Experts of a small language model: width 192.
Below are experts of layer 3 (counted from 0) of a mixture-of-experts language model. Rows are named router (the router's row for the expert), down (a neuron's output weights, with its number) and show model dimensions 0-191. Each number is 50 + 12 x the weight over its row's rms, rounded and kept within 0 to 99.
After each expert's rows: a language model's description of what the expert responds to. This comes from a sample of Wikipedia text that the model never trained on.

# expert 32
router:27 42 39 62 42 60 46 40 60 58 33 59 60 59 55 44 64 43 37 40 40 37 89 60 56 79 60 49 53 83 51 79 54 45 45 67 64 46 48 57 26 47 51 51 62 56 58 50 40 31 55 58 44 30 47 55 44 56 54 61 43 61 41 46 46 53 45 56 50 53 53 28 32 33 72 37 44 37 48 19 51 32 55 66 72 76 62 69 56 47 36 63 49 65 50 51 52 67 43 52 55 47 55 38 50 59 42 48 48 44 54 57 43 48 61 41 50 47 61 57 64 41 26 57 46 43 54 52 42 28 41 59 63 50 39 41 47 45 63 67 40 25 58 47 40 63 53 47 59 18 64 45 54 29 54 61 66 47 69 50 54 47 32 50 33 60 47 55 78 50 31 58 48 53 39 46 40 56 39 46 66 73 34 47 54 36 48 53 25 51 46 57
down4:47 60 43 63 57 55 46 39 48 35 48 67 17 38 47 38 42 49 44 64 37 35 41 42 48 73 48 22 44 36 54 51 46 44 65 65 53 61 61 57 47 46 35 27 48 44 29 54 39 36 56 37 64 63 43 58 59 51 64 43 45 41 39 63 48 71 36 69 52 42 44 56 59 46 71 49 46 71 37 54 59 60 69 20 37 35 53 41 51 45 47 57 65 52 45 68 57 59 57 35 66 40 61 53 57 51 61 46 66 39 41 33 52 64 48 35 43 28 63 56 76 57 61 67 56 51 39 39 47 38 57 41 22 52 48 63 58 53 58 80 53 63 54 67 49 55 34 71 37 31 46 66 37 70 61 81 42 48 39 61 45 60 69 57 56 54 55 47 40 50 50 43 55 53 50 52 40 44 46 52 66 59 74 72 35 52 55 36 46 44 60 33
down5:57 43 42 67 62 33 34 44 69 61 54 43 49 50 45 64 51 56 59 49 57 47 19 53 63 56 54 58 52 42 27 79 48 36 30 47 48 45 30 65 35 28 44 50 70 38 52 56 73 77 28 37 48 53 57 43 39 58 42 45 64 58 43 27 60 69 60 38 63 49 36 39 49 36 72 75 36 39 44 54 54 55 61 64 72 52 33 66 39 45 46 59 51 56 61 32 57 36 40 33 56 66 53 34 51 51 51 51 40 51 64 48 47 35 68 41 51 45 62 42 25 43 34 51 44 46 64 45 59 56 37 56 52 51 54 68 44 56 46 48 67 40 62 37 56 54 60 51 59 49 46 37 17 36 44 45 76 48 56 76 51 54 32 48 48 67 65 26 45 25 39 50 41 60 62 60 61 33 39 52 43 54 54 41 60 49 63 40 47 59 52 53
Slashes, N/E/W letters and digits in geographic coordinates, plus unit abbreviations like km, ft, sq mi and decimal digits in data.

# expert 58
router:54 24 47 58 14 57 51 42 83 35 59 58 56 33 40 23 52 51 54 34 61 58 56 59 33 56 35 54 56 46 55 68 61 55 54 60 62 51 60 53 45 35 44 62 65 60 38 34 68 39 54 40 24 22 55 44 65 66 61 50 46 51 59 62 38 48 39 43 65 52 38 33 42 53 59 59 36 48 54 41 46 57 44 59 71 48 55 42 51 69 49 66 53 53 32 56 74 67 36 61 48 37 40 39 55 58 66 47 45 43 47 48 47 71 46 57 27 46 52 44 43 45 55 59 38 44 55 36 44 44 46 58 70 36 51 47 54 63 58 52 38 34 66 48 24 35 73 49 58 57 50 41 43 54 52 57 67 75 72 53 58 31 48 61 70 60 54 44 59 39 41 48 41 49 57 66 58 47 26 59 59 49 58 57 53 16 60 52 37 75 63 47
down4:39 54 52 44 66 42 39 56 62 46 72 37 45 50 81 56 61 36 46 40 62 54 44 47 34 56 53 45 61 47 45 68 61 58 39 14 35 48 56 49 68 54 60 20 51 57 42 68 56 50 39 47 39 43 55 57 60 52 55 38 51 59 57 48 38 42 57 54 32 36 26 52 61 53 45 24 64 44 52 43 73 28 30 33 48 47 40 68 77 43 62 46 39 67 46 63 53 62 68 56 31 61 47 58 40 60 49 77 73 42 35 49 45 59 32 51 37 54 67 52 69 70 51 22 57 41 34 46 36 59 53 50 50 42 57 63 62 32 48 30 46 50 57 40 46 61 62 45 41 58 39 32 59 38 74 60 57 68 40 46 67 48 80 49 37 47 38 40 57 51 51 54 53 63 43 63 56 41 44 47 45 55 45 47 34 50 44 41 79 53 44 46
down5:55 46 71 46 59 40 64 39 47 61 57 63 48 67 50 46 65 69 35 42 56 79 52 40 46 43 48 49 41 43 67 44 43 35 51 53 55 48 45 56 50 56 70 56 28 44 58 81 58 58 42 68 66 46 45 46 44 55 59 43 43 36 58 63 36 58 44 37 38 29 55 62 43 58 46 70 53 53 46 43 52 69 64 46 41 38 42 49 50 58 53 60 39 49 55 57 46 57 35 60 62 39 66 59 58 74 50 66 42 59 50 55 42 76 09 58 46 37 56 33 60 43 60 52 52 46 56 53 41 82 63 37 44 70 57 43 66 76 51 75 82 53 42 52 57 46 53 40 45 55 68 42 76 54 53 79 44 29 66 57 44 41 29 36 33 47 44 52 52 41 51 26 50 38 58 45 45 34 53 63 40 61 67 62 39 40 59 43 47 54 37 38
The piece al and similar short syllables inside words and names, especially after D, c or R, as in Andalusian, Regimental, escalated.

# expert 19
router:28 46 58 32 42 61 38 62 46 56 62 63 48 50 41 58 44 39 43 44 66 67 58 50 57 58 61 52 55 46 59 42 55 69 49 48 66 70 60 70 43 28 61 53 49 45 45 57 32 42 64 46 40 33 48 45 54 63 37 58 52 58 54 70 56 56 42 42 52 53 53 38 54 36 52 55 38 38 30 53 39 53 45 76 48 67 75 69 42 51 50 69 72 48 40 69 52 63 48 58 68 34 43 50 48 48 60 38 36 64 46 61 33 60 57 46 46 62 79 51 44 51 46 63 34 53 54 45 29 31 50 54 59 43 41 53 89 41 56 70 26 35 53 40 57 35 35 57 63 76 31 64 36 52 50 48 38 53 81 62 61 54 41 38 64 45 44 47 39 53 43 49 61 38 49 67 79 45 25 66 65 41 56 53 53 61 50 29 48 65 63 47
down10:44 43 44 65 42 59 33 56 59 47 56 45 59 39 20 57 50 50 58 34 59 58 22 51 64 52 43 44 26 51 49 42 37 78 27 48 34 46 34 68 48 44 58 49 43 35 52 37 41 51 51 57 51 40 40 55 68 51 67 48 57 48 50 38 42 46 59 32 42 49 43 68 59 40 69 59 50 57 41 42 58 52 56 49 46 52 35 36 42 41 66 41 45 44 52 58 62 45 47 63 37 44 53 40 70 35 38 56 49 05 27 59 28 46 45 37 38 68 50 47 35 62 44 49 60 58 75 67 72 59 23 44 48 72 49 57 43 51 40 60 54 49 49 51 69 58 41 45 73 45 34 69 46 39 44 43 63 24 35 51 46 51 46 37 45 50 48 38 52 57 42 69 39 41 36 70 49 74 60 34 16 44 40 66 54 52 36 47 54 58 41 53
down11:50 38 53 71 57 57 65 43 65 65 55 49 58 27 52 44 47 49 53 37 37 58 61 57 57 40 51 47 32 39 52 50 44 43 57 62 49 47 62 40 38 56 46 60 70 52 49 53 63 56 40 45 64 42 36 38 34 71 34 57 49 37 35 25 52 43 36 29 56 35 45 45 37 50 38 58 38 54 50 58 52 18 50 59 35 54 36 37 32 54 65 54 37 33 51 69 50 61 53 24 52 51 73 57 53 47 54 48 49 66 48 42 52 37 36 56 55 46 56 42 48 48 57 61 48 81 52 44 34 57 60 49 46 63 68 58 23 48 34 60 48 41 42 54 47 56 54 45 54 70 30 57 60 70 52 55 47 46 50 67 40 74 34 40 35 49 31 56 21 50 34 52 52 57 29 43 62 57 71 28 52 67 31 57 69 84 42 51 28 47 23 57
Newline characters ending a paragraph or list item, especially the blank line before a new heading, lead sentence or list entry.

# expert 24
router:47 41 40 62 49 44 50 20 53 61 28 46 36 48 54 46 73 53 60 49 54 48 64 56 54 48 38 53 55 35 30 63 58 53 48 55 50 63 77 68 24 46 60 39 16 60 21 53 27 37 61 57 40 50 69 73 48 58 59 59 47 63 46 39 46 62 65 54 38 53 65 41 49 47 51 60 44 46 25 31 46 58 60 79 42 61 72 66 48 50 50 63 32 52 54 54 33 58 11 62 46 40 46 24 66 52 32 50 38 56 60 53 47 66 55 48 42 52 56 42 31 55 31 63 29 56 50 39 39 51 46 62 62 50 46 48 54 52 60 73 47 75 62 35 44 46 45 45 41 30 49 53 29 57 62 52 44 61 57 46 58 43 44 61 57 52 61 55 64 44 44 39 62 38 41 50 54 28 47 53 43 39 26 48 61 63 34 55 52 47 53 59
down0:54 61 57 42 19 42 51 76 31 64 51 58 39 32 61 61 78 50 41 48 45 51 57 27 60 36 43 51 52 52 63 45 57 36 41 47 64 43 55 59 45 52 53 58 40 43 57 79 50 58 34 09 45 60 67 54 57 58 49 51 58 48 64 36 50 48 61 34 62 46 37 46 50 67 55 42 54 77 53 33 56 46 37 67 44 41 58 45 46 67 53 54 36 60 39 31 59 41 35 63 47 59 37 51 45 59 56 45 53 39 36 37 52 53 62 57 39 52 52 52 51 42 60 63 46 42 61 60 64 57 36 45 47 62 51 55 36 64 57 34 60 44 41 58 25 38 76 34 52 47 71 50 45 45 55 67 46 28 45 35 22 45 48 47 52 47 64 30 76 47 48 24 60 42 39 44 63 59 46 63 39 42 31 51 64 78 36 47 61 55 70 35
down1:59 41 70 62 47 00 25 46 52 64 62 71 66 49 54 56 43 37 61 51 30 50 60 52 40 28 56 55 62 49 37 26 41 26 51 36 33 51 38 66 44 60 67 47 52 41 48 57 40 64 46 67 70 44 32 57 49 38 63 43 46 58 47 58 50 28 62 57 55 72 51 54 47 67 54 44 58 51 62 45 50 41 56 58 36 59 44 60 39 70 51 64 68 52 43 35 50 40 50 53 49 30 51 40 44 38 58 49 46 54 41 60 48 44 53 51 61 34 52 59 43 34 63 75 65 54 39 47 41 45 47 50 57 60 67 56 25 74 54 47 42 46 50 26 61 44 50 40 40 43 43 36 53 57 61 54 30 69 43 69 67 50 54 42 52 55 52 47 47 56 44 59 64 78 65 63 40 58 27 58 41 55 46 29 26 53 65 56 70 51 38 67
Spaced en and em dashes in credit lists, plus consonant-led inner pieces in rare or foreign words, e.g. omn-ib-us, mass-ac-re, Cyrillic text.

# expert 49
router:55 63 47 39 37 55 56 35 44 59 47 67 36 56 57 55 53 73 67 55 47 50 57 55 42 51 57 38 59 55 61 56 41 61 22 62 67 56 47 53 38 50 59 59 25 56 57 59 31 47 51 41 45 39 84 45 53 56 43 57 60 38 55 56 42 64 40 53 52 80 63 46 41 24 50 52 46 51 34 43 54 28 66 55 58 60 59 45 33 71 40 54 82 60 54 50 47 68 47 38 55 47 41 43 65 55 57 56 42 40 62 64 35 30 27 43 66 64 41 45 50 54 57 62 57 35 65 35 28 44 60 50 61 46 38 23 73 62 63 55 37 65 68 46 33 43 72 54 62 59 38 64 38 25 63 48 42 65 50 59 52 48 45 34 53 50 60 35 72 57 47 48 54 43 50 60 50 25 36 68 64 68 32 42 42 54 64 44 50 38 46 62
down0:57 68 58 57 58 47 58 40 28 38 61 40 52 50 43 48 28 61 47 44 35 48 34 44 61 67 39 73 43 53 78 46 54 47 51 63 16 37 51 46 41 50 65 41 57 49 56 35 28 56 56 52 46 58 53 57 45 60 49 59 69 54 59 51 53 53 73 39 50 44 59 22 43 57 53 66 69 54 38 56 31 67 47 66 42 32 88 44 40 69 71 43 34 29 63 26 30 62 41 59 39 54 48 64 70 51 47 64 60 45 63 44 49 60 70 60 50 48 83 57 61 50 55 51 30 43 58 36 49 52 38 44 44 53 42 58 47 66 59 66 39 52 46 34 88 53 47 62 46 52 64 38 56 52 44 69 57 76 53 47 49 53 52 33 43 44 62 50 51 34 53 63 49 36 55 29 58 53 53 58 46 51 54 54 48 54 62 47 56 72 53 43
down1:24 57 53 38 51 57 32 60 65 32 70 58 50 45 35 43 38 48 70 41 51 50 36 66 31 38 58 57 70 67 50 70 47 42 64 55 55 38 36 46 41 31 52 47 47 63 46 45 55 51 51 34 53 52 54 44 47 78 43 50 64 53 40 56 58 43 50 62 41 44 44 53 56 37 48 49 40 32 67 37 31 59 70 62 50 37 59 47 70 30 47 39 62 26 50 45 57 41 47 40 58 51 55 29 49 50 41 43 51 46 60 52 38 54 50 54 49 56 69 53 56 63 57 64 65 36 65 51 64 64 50 56 41 53 47 40 44 51 57 75 73 57 43 29 47 55 53 53 42 58 31 52 22 59 51 39 66 32 74 46 60 49 52 63 15 59 15 40 81 46 64 56 44 60 26 41 48 32 33 47 51 58 60 68 76 48 39 59 54 56 60 52
Indefinite articles a, an, A after is/was/as, plus biography words like born in "(born 1999)", his, her, played.

# expert 37
router:37 54 57 42 07 46 62 26 42 36 52 42 56 43 70 42 50 55 56 58 46 41 38 71 43 44 64 25 59 59 41 53 49 46 27 57 50 55 48 58 28 42 40 26 32 55 52 61 50 54 46 32 21 45 37 55 51 56 59 40 67 53 50 37 56 50 39 43 48 65 50 45 47 39 28 39 42 41 47 30 44 27 62 73 51 59 32 69 61 55 43 56 49 41 44 61 49 60 58 57 61 35 21 48 49 60 30 55 39 76 55 66 43 60 43 51 36 49 54 46 60 49 46 34 54 52 57 40 46 32 60 56 53 41 59 49 75 58 64 57 33 52 59 53 67 54 71 65 71 27 46 50 67 61 65 61 56 70 55 53 53 50 45 64 35 53 43 38 52 46 41 65 48 38 80 51 64 38 73 65 54 53 39 61 63 54 37 45 58 51 38 58
down0:57 36 34 52 56 65 34 58 55 66 74 39 39 59 57 63 62 55 23 48 50 52 61 63 40 64 60 46 62 33 53 43 58 40 58 62 49 47 73 41 55 50 52 47 55 35 59 56 45 55 59 58 60 45 76 42 33 40 33 53 45 39 61 66 41 59 63 43 42 37 41 51 56 55 47 37 45 60 57 35 46 47 75 30 56 53 63 33 42 35 67 37 34 43 72 54 45 39 51 59 73 37 70 86 57 41 49 34 47 55 57 67 69 56 35 37 56 32 40 50 62 48 66 60 58 72 40 55 50 54 59 76 60 31 58 43 49 48 42 58 46 51 54 32 57 43 39 21 30 65 41 28 63 47 36 58 51 39 52 62 44 43 44 41 50 42 60 57 33 43 34 44 62 54 46 38 38 56 43 45 74 45 63 43 52 47 33 60 52 64 75 23
down1:47 67 38 59 73 24 55 60 54 45 36 45 48 47 50 43 55 43 53 41 20 37 48 42 53 51 65 55 45 45 38 39 66 81 66 36 45 49 66 51 46 65 48 47 51 68 54 46 44 86 45 42 40 30 49 57 70 38 60 62 41 48 53 61 49 56 48 41 59 52 39 47 52 72 39 55 44 48 49 39 35 29 75 38 67 56 59 43 46 55 64 34 64 45 35 43 41 56 59 37 51 60 48 58 39 33 51 56 79 65 46 49 46 62 34 51 43 51 48 40 58 54 46 40 45 40 49 33 34 68 49 46 13 39 46 42 35 52 52 59 49 47 25 54 44 41 62 55 38 68 55 45 68 54 60 71 72 42 62 58 39 44 57 49 62 67 62 48 52 49 29 59 47 74 63 66 35 58 67 40 40 57 65 86 36 43 61 49 46 56 66 43
Newlines, pipes and separator rows in wiki tables and heading markers, plus column headers like Notes, Votes, Candidate, Pts.

# expert 3
router:41 27 57 67 52 46 64 41 46 56 56 60 53 69 39 33 58 55 66 52 40 42 49 57 26 59 60 48 55 40 47 65 74 45 52 50 54 62 72 57 46 36 49 62 49 64 52 64 45 45 36 17 39 27 30 38 50 63 38 71 56 69 61 51 31 64 59 68 56 61 46 59 26 27 54 26 50 50 45 45 65 30 45 69 47 64 51 75 57 60 32 60 45 46 34 54 58 61 43 61 53 53 55 56 67 60 33 65 39 64 56 61 39 40 40 47 51 37 53 56 56 67 47 47 54 32 46 35 50 56 54 62 48 53 50 44 50 78 75 63 36 58 33 53 58 40 61 64 79 57 58 45 49 33 56 55 43 60 69 49 57 45 43 51 46 41 46 41 80 57 34 68 51 34 53 49 44 46 38 40 56 45 40 86 53 62 48 42 54 48 55 50
down0:50 61 54 54 52 31 62 57 47 37 52 34 50 42 51 21 32 49 47 56 51 50 60 48 34 57 55 47 60 54 88 55 42 62 60 33 41 57 40 57 46 49 38 48 50 56 57 80 55 79 40 58 54 81 52 49 49 50 61 55 40 58 57 49 46 15 32 35 47 50 61 55 57 51 41 44 75 51 49 35 39 45 59 58 39 39 39 52 48 35 51 66 45 44 60 44 54 32 48 30 58 76 59 38 33 53 40 48 80 49 55 62 53 45 80 49 59 42 57 38 55 29 48 80 47 47 63 45 47 35 42 36 37 51 43 47 39 43 31 37 45 73 65 58 40 45 56 59 53 55 31 35 38 60 40 48 41 55 52 58 29 41 65 55 55 58 40 41 61 47 34 50 66 61 41 57 52 43 76 39 43 54 63 68 25 59 42 42 62 39 40 40
down1:40 21 48 77 37 54 65 53 43 49 93 70 27 64 56 53 48 41 75 49 47 50 49 71 45 34 53 36 39 60 61 63 57 58 48 54 44 35 48 58 27 44 68 50 46 61 73 40 42 83 59 34 40 29 34 58 36 54 53 42 66 49 51 52 52 34 56 59 42 53 43 58 47 39 49 50 51 52 53 31 48 51 40 58 42 57 28 46 46 45 65 33 54 70 47 41 50 51 55 66 33 43 48 40 40 46 51 58 86 66 37 38 69 44 52 45 37 45 27 37 60 35 40 50 43 67 63 45 45 59 51 42 54 25 44 46 46 47 58 60 56 48 55 42 56 55 43 42 69 47 43 42 61 51 60 42 55 69 44 31 73 61 57 52 45 48 57 78 44 21 54 49 65 50 41 46 56 30 55 56 57 37 55 59 41 52 47 71 52 38 64 47
Tokens in census-style demographics sections: percent signs, periods, population, median and age words, section headers, as in 33.0% of, population of.

# expert 18
router:44 18 55 58 48 59 55 10 47 65 56 30 35 61 33 36 51 51 59 47 52 64 47 50 42 53 38 49 52 46 36 38 57 51 46 57 47 71 46 70 50 36 60 35 43 59 33 70 51 33 30 60 42 44 35 75 57 45 44 47 40 46 43 36 51 59 40 36 44 58 75 50 62 39 61 26 45 43 33 50 57 57 28 50 54 55 69 46 36 57 43 53 40 43 54 40 45 61 55 58 44 27 39 27 54 52 38 59 41 53 75 35 30 53 35 29 25 44 63 50 33 50 56 20 45 38 65 48 47 41 63 58 51 33 33 56 61 64 54 69 50 36 55 29 42 48 50 65 57 46 53 60 51 57 66 63 56 62 48 61 64 37 31 35 55 61 48 44 47 54 45 50 60 30 63 41 69 24 29 40 61 46 44 64 43 41 46 44 43 51 61 46
down0:27 61 28 58 44 41 63 75 59 59 49 71 55 62 61 63 54 58 49 68 20 31 37 52 34 53 38 47 56 44 48 63 34 66 40 41 28 54 50 36 59 72 62 47 46 40 57 60 54 49 63 34 50 57 69 65 51 41 73 58 51 21 58 31 46 55 63 55 58 51 33 48 75 48 41 59 59 51 46 53 74 34 50 30 46 42 52 36 69 80 49 48 78 43 79 48 45 46 62 46 55 57 44 43 57 44 57 21 45 62 43 53 39 40 73 43 51 59 32 70 47 54 43 59 54 49 49 42 42 65 64 44 48 49 29 50 54 49 57 52 48 60 53 46 55 34 55 43 43 26 42 29 29 56 53 39 45 68 65 28 51 42 37 63 61 56 62 50 39 51 46 47 63 60 57 44 23 61 55 46 46 60 59 49 57 43 46 64 43 46 40 63
down1:53 66 36 56 51 28 64 63 42 63 65 41 47 42 49 42 42 45 49 55 57 45 48 50 42 68 46 52 42 47 49 33 62 42 61 63 48 70 57 49 65 38 54 59 53 41 27 58 57 39 37 46 59 62 47 30 31 49 38 58 44 26 40 64 51 58 74 58 51 66 64 49 54 51 47 76 44 48 49 59 60 50 44 28 54 38 63 46 72 65 52 58 75 51 80 51 58 42 34 32 57 45 65 51 54 49 51 45 50 53 49 49 61 56 59 42 52 45 38 56 46 50 54 81 45 48 74 66 56 66 59 33 36 57 56 49 55 60 52 34 59 44 58 40 46 38 48 47 50 45 57 24 57 37 43 46 53 51 43 24 38 39 58 42 49 37 55 72 39 66 12 28 82 32 57 40 25 44 54 47 59 84 58 68 40 43 46 39 47 67 42 46
Word-final pieces ending a name or noun, like i, o, er, an, often before a comma or bracket, e.g. Taipe-i, Sol-o, Allmending-er, linem-an.

# expert 10
router:41 53 52 65 20 54 58 40 66 51 54 63 48 32 64 52 42 51 50 48 58 39 44 78 67 40 68 36 47 67 56 47 46 53 47 59 63 53 50 62 44 10 38 39 40 68 38 67 58 50 43 53 22 45 30 53 46 52 49 52 54 50 35 45 50 42 32 42 45 48 59 42 51 38 64 40 44 43 36 43 58 23 63 78 43 57 32 61 50 47 51 62 41 65 35 60 39 53 46 74 43 40 41 52 50 48 63 42 44 76 48 77 35 61 47 54 08 54 47 50 62 46 45 51 55 47 66 46 38 45 70 58 59 44 63 44 62 46 67 71 36 38 51 47 69 45 71 55 67 49 46 65 55 51 61 41 62 58 56 53 51 53 48 55 29 44 56 41 52 48 42 56 52 41 43 82 75 35 58 55 51 49 38 57 74 58 42 57 44 50 44 70
down0:52 44 45 60 57 52 50 39 30 51 36 52 40 66 58 43 38 49 40 48 60 61 63 49 61 56 50 35 63 42 62 46 33 84 47 34 31 60 35 56 55 43 61 45 46 40 47 44 45 21 57 51 33 50 45 60 41 64 60 47 42 31 57 62 40 40 34 51 65 52 55 57 55 49 40 66 59 50 54 61 47 33 54 59 64 51 43 64 61 49 50 44 43 46 50 54 47 49 40 45 39 50 46 45 33 75 40 40 64 39 25 63 56 46 69 79 53 41 39 39 47 34 69 41 71 53 48 71 43 56 74 33 41 49 33 54 22 55 52 69 26 47 65 30 49 58 59 44 78 65 60 77 74 56 38 65 54 39 45 45 43 42 64 54 38 35 65 45 45 37 36 56 79 44 53 60 54 27 52 62 37 55 38 53 38 42 50 46 28 57 31 44
down1:60 48 27 38 47 53 56 45 65 42 57 37 47 46 60 25 55 56 35 49 30 53 58 62 53 36 43 48 55 68 34 49 57 47 42 50 60 54 65 50 76 36 59 59 74 57 54 40 40 50 29 38 41 33 55 68 66 62 60 57 36 45 48 50 45 54 61 60 36 47 41 53 72 71 66 72 16 46 56 43 64 40 54 56 69 48 48 58 45 58 70 52 30 44 44 37 53 69 27 51 61 48 52 28 50 62 66 75 44 49 39 54 53 28 55 46 41 53 51 40 50 35 47 54 50 49 68 48 54 53 57 65 51 37 62 51 71 25 54 67 54 30 56 57 39 80 49 47 51 39 37 42 65 36 56 30 64 71 40 51 35 48 52 71 38 75 62 49 49 55 68 54 53 59 32 59 57 57 68 47 37 60 66 20 41 47 46 56 49 60 59 51
Line breaks ending list items and table rows, plus opening quotation marks before song or article titles, e.g. "Dumb Enough".

# expert 5
router:46 45 53 58 21 69 70 40 47 56 61 25 41 51 71 45 89 64 39 40 43 65 54 61 63 63 51 53 70 49 55 58 43 62 54 46 61 50 34 55 33 41 47 40 52 47 60 80 45 45 47 47 35 36 35 62 74 74 57 52 51 52 58 32 39 25 56 67 51 40 36 35 33 30 53 61 37 43 29 52 40 42 70 70 51 52 50 78 60 46 61 55 43 43 60 48 51 49 39 53 49 23 51 35 69 40 47 40 49 57 53 61 51 52 61 53 51 55 56 40 42 64 38 51 34 39 59 62 34 49 51 56 58 42 45 55 60 50 51 65 36 49 60 50 45 49 57 52 67 66 45 58 27 40 58 36 47 57 60 38 64 43 48 42 52 57 57 46 73 68 53 39 41 39 40 59 39 53 66 69 78 50 23 61 52 63 52 48 46 75 63 46
down0:45 66 58 33 30 50 61 61 45 28 63 53 53 35 56 35 37 52 27 43 73 91 70 30 39 48 59 30 59 25 50 44 32 35 52 37 44 66 56 69 56 58 69 51 49 44 58 47 55 54 42 55 44 51 36 72 51 52 56 43 47 55 50 53 49 41 63 53 50 49 45 80 48 53 64 66 48 43 54 66 43 54 47 60 51 43 47 71 28 34 64 30 40 93 63 44 40 64 25 52 40 40 52 43 41 55 58 39 51 46 51 41 57 74 16 51 53 57 37 49 70 58 64 48 44 26 55 41 32 64 51 52 59 51 49 26 50 55 51 40 50 60 59 53 52 49 47 52 47 50 49 69 40 54 62 47 27 43 47 56 43 64 42 63 50 41 41 34 60 48 64 40 32 35 27 49 43 42 35 54 59 46 59 53 50 54 54 39 43 60 41 51
down1:52 62 47 70 55 51 40 58 30 51 42 47 47 43 51 57 40 47 49 58 49 54 41 54 37 21 44 44 60 57 65 45 43 51 53 31 57 58 12 52 59 49 50 45 55 45 26 76 64 38 48 56 37 25 44 24 44 59 66 52 49 43 74 64 51 42 41 61 48 29 51 38 61 46 41 39 48 50 46 20 45 54 53 57 53 35 47 52 47 52 54 34 33 55 61 38 64 62 51 58 43 54 64 37 51 55 58 71 35 45 70 53 35 73 50 67 64 50 57 55 65 62 80 52 22 38 44 55 78 54 58 42 42 37 54 66 49 35 50 65 53 67 57 60 49 35 62 63 61 64 48 52 57 42 51 43 55 44 49 48 47 51 52 19 41 54 45 42 56 28 54 48 38 56 39 57 41 40 68 83 35 31 65 42 34 68 34 64 43 55 56 47
Byte pieces of non-Latin scripts such as Chinese, Japanese kana, Cyrillic, Thai, Bengali and Arabic, mostly in native-name glosses like 韩正 or 株式.

# expert 33
router:34 35 46 66 53 56 46 36 43 57 65 37 59 50 67 48 66 40 34 30 43 64 49 52 51 61 61 40 44 52 38 66 45 73 56 54 65 54 61 69 41 44 57 51 67 55 37 63 57 54 55 49 46 39 47 47 69 50 65 57 44 35 40 56 34 46 53 47 26 56 59 46 67 44 49 37 31 42 34 57 55 46 40 48 66 49 53 58 56 68 36 67 58 40 43 62 18 65 44 28 39 29 42 38 57 29 59 60 41 70 56 68 53 45 45 31 43 41 48 49 44 41 39 31 33 51 48 58 46 53 78 41 43 43 25 37 56 70 48 63 46 59 83 63 43 35 32 66 59 40 40 59 32 54 56 54 45 49 53 47 76 50 30 46 43 56 47 47 60 56 45 49 62 53 64 51 57 28 57 71 75 59 37 70 61 45 35 29 54 55 74 43
down0:50 49 45 58 42 61 52 36 58 78 36 53 77 49 45 49 54 60 35 43 56 36 54 61 58 59 68 95 74 58 52 65 39 31 64 37 31 48 58 57 37 43 58 54 50 51 56 71 44 53 28 47 56 48 61 55 50 58 48 33 48 46 36 12 53 53 49 52 35 51 51 50 52 43 33 69 43 67 48 45 67 41 60 38 40 50 55 53 47 46 30 40 71 40 62 55 32 27 60 47 62 63 38 37 53 59 58 58 77 48 55 70 69 46 55 55 54 41 33 56 35 39 59 30 57 51 42 44 68 42 59 59 32 56 48 41 49 42 44 53 54 51 24 43 70 41 23 54 52 62 37 39 62 50 63 39 60 39 73 60 26 49 53 39 52 38 68 43 26 51 41 41 54 50 38 44 50 52 70 57 58 49 38 65 52 41 54 59 52 36 53 52
down1:50 33 43 35 37 52 44 36 38 32 53 62 53 42 39 34 64 30 19 57 65 60 34 70 45 41 58 76 54 53 49 47 42 36 50 48 35 52 61 51 26 75 75 43 71 43 58 51 50 48 43 40 24 44 60 45 48 50 43 42 69 47 48 55 45 61 45 32 47 60 68 43 57 54 45 41 37 24 35 49 37 41 78 61 74 53 48 35 50 45 48 57 48 64 52 49 44 37 49 77 40 51 45 67 48 40 56 53 60 52 53 58 71 36 73 46 29 56 39 77 35 57 46 49 42 50 42 56 74 36 59 48 57 40 48 57 61 51 29 50 44 64 47 53 43 46 51 71 46 62 48 66 51 59 31 39 44 35 47 50 73 56 51 42 46 53 64 60 61 41 47 47 36 45 37 50 35 81 57 31 40 43 53 33 60 48 65 71 34 52 37 47
Word-ending pieces, chiefly on, also ton, or, an, closing names and words: Devon, serotonin, Yegorov, Jon, Ann.

# expert 29
router:58 59 48 30 45 53 39 27 54 43 52 55 57 56 45 55 54 51 39 51 44 76 63 52 39 36 28 51 64 74 60 45 42 65 27 49 58 58 53 50 42 29 68 61 45 70 51 48 63 43 50 43 42 36 60 46 41 47 66 68 37 55 62 50 37 38 31 50 34 86 53 29 42 32 45 42 53 42 34 56 55 44 83 45 65 72 53 64 37 65 45 62 52 61 49 60 68 87 35 47 49 32 47 42 65 41 39 36 47 63 48 57 52 46 37 41 52 47 67 33 49 69 43 57 50 37 70 33 49 41 55 53 41 45 37 31 48 55 53 61 36 53 56 52 42 39 54 59 56 19 53 58 58 40 59 42 42 42 49 67 56 52 49 43 55 72 56 19 68 46 37 58 71 45 37 58 46 36 62 41 70 51 44 49 59 40 54 36 37 66 54 47
down0:53 45 75 42 61 65 38 63 56 47 60 49 50 61 39 40 58 56 26 69 65 36 49 53 30 46 54 52 33 55 48 51 34 47 44 34 48 46 33 50 46 44 55 47 33 59 78 37 56 60 70 41 30 45 19 31 44 39 50 38 62 58 48 84 40 41 33 47 47 64 54 39 48 57 69 52 39 54 50 28 45 56 53 52 60 55 23 61 59 45 48 30 54 48 60 54 58 54 33 60 51 53 26 70 57 64 48 48 71 38 54 65 47 59 34 58 27 60 54 54 34 69 51 56 55 40 41 37 65 41 49 44 58 52 75 58 21 43 37 71 61 63 57 79 53 49 52 46 31 51 47 63 51 45 43 53 55 45 53 36 42 54 47 34 40 48 42 68 48 61 85 41 51 67 53 49 47 47 50 67 45 39 27 39 50 58 51 46 61 56 60 33
down1:34 44 34 44 46 46 67 53 36 45 52 45 57 44 42 24 49 48 32 55 31 57 46 69 50 66 42 42 61 62 41 42 53 41 41 83 53 42 45 64 59 77 57 62 48 51 60 25 63 51 31 56 55 45 42 31 34 52 68 43 55 44 40 62 50 58 46 50 60 71 42 48 40 53 48 46 40 54 45 50 56 50 79 58 65 66 33 52 36 60 61 59 87 25 50 38 58 47 37 59 37 40 35 37 40 64 52 45 69 35 58 73 46 33 63 42 46 54 40 45 37 26 60 41 77 38 41 48 44 74 59 61 31 59 37 53 31 40 42 41 51 53 71 59 57 45 30 46 29 59 47 59 54 38 49 50 53 59 48 43 57 63 33 42 53 30 65 45 49 54 37 54 46 40 57 51 46 55 67 45 40 45 30 21 55 56 53 45 34 39 56 37
Determiners starting a noun phrase, mostly the, a, The, an, this, its and their, often after of, in or to.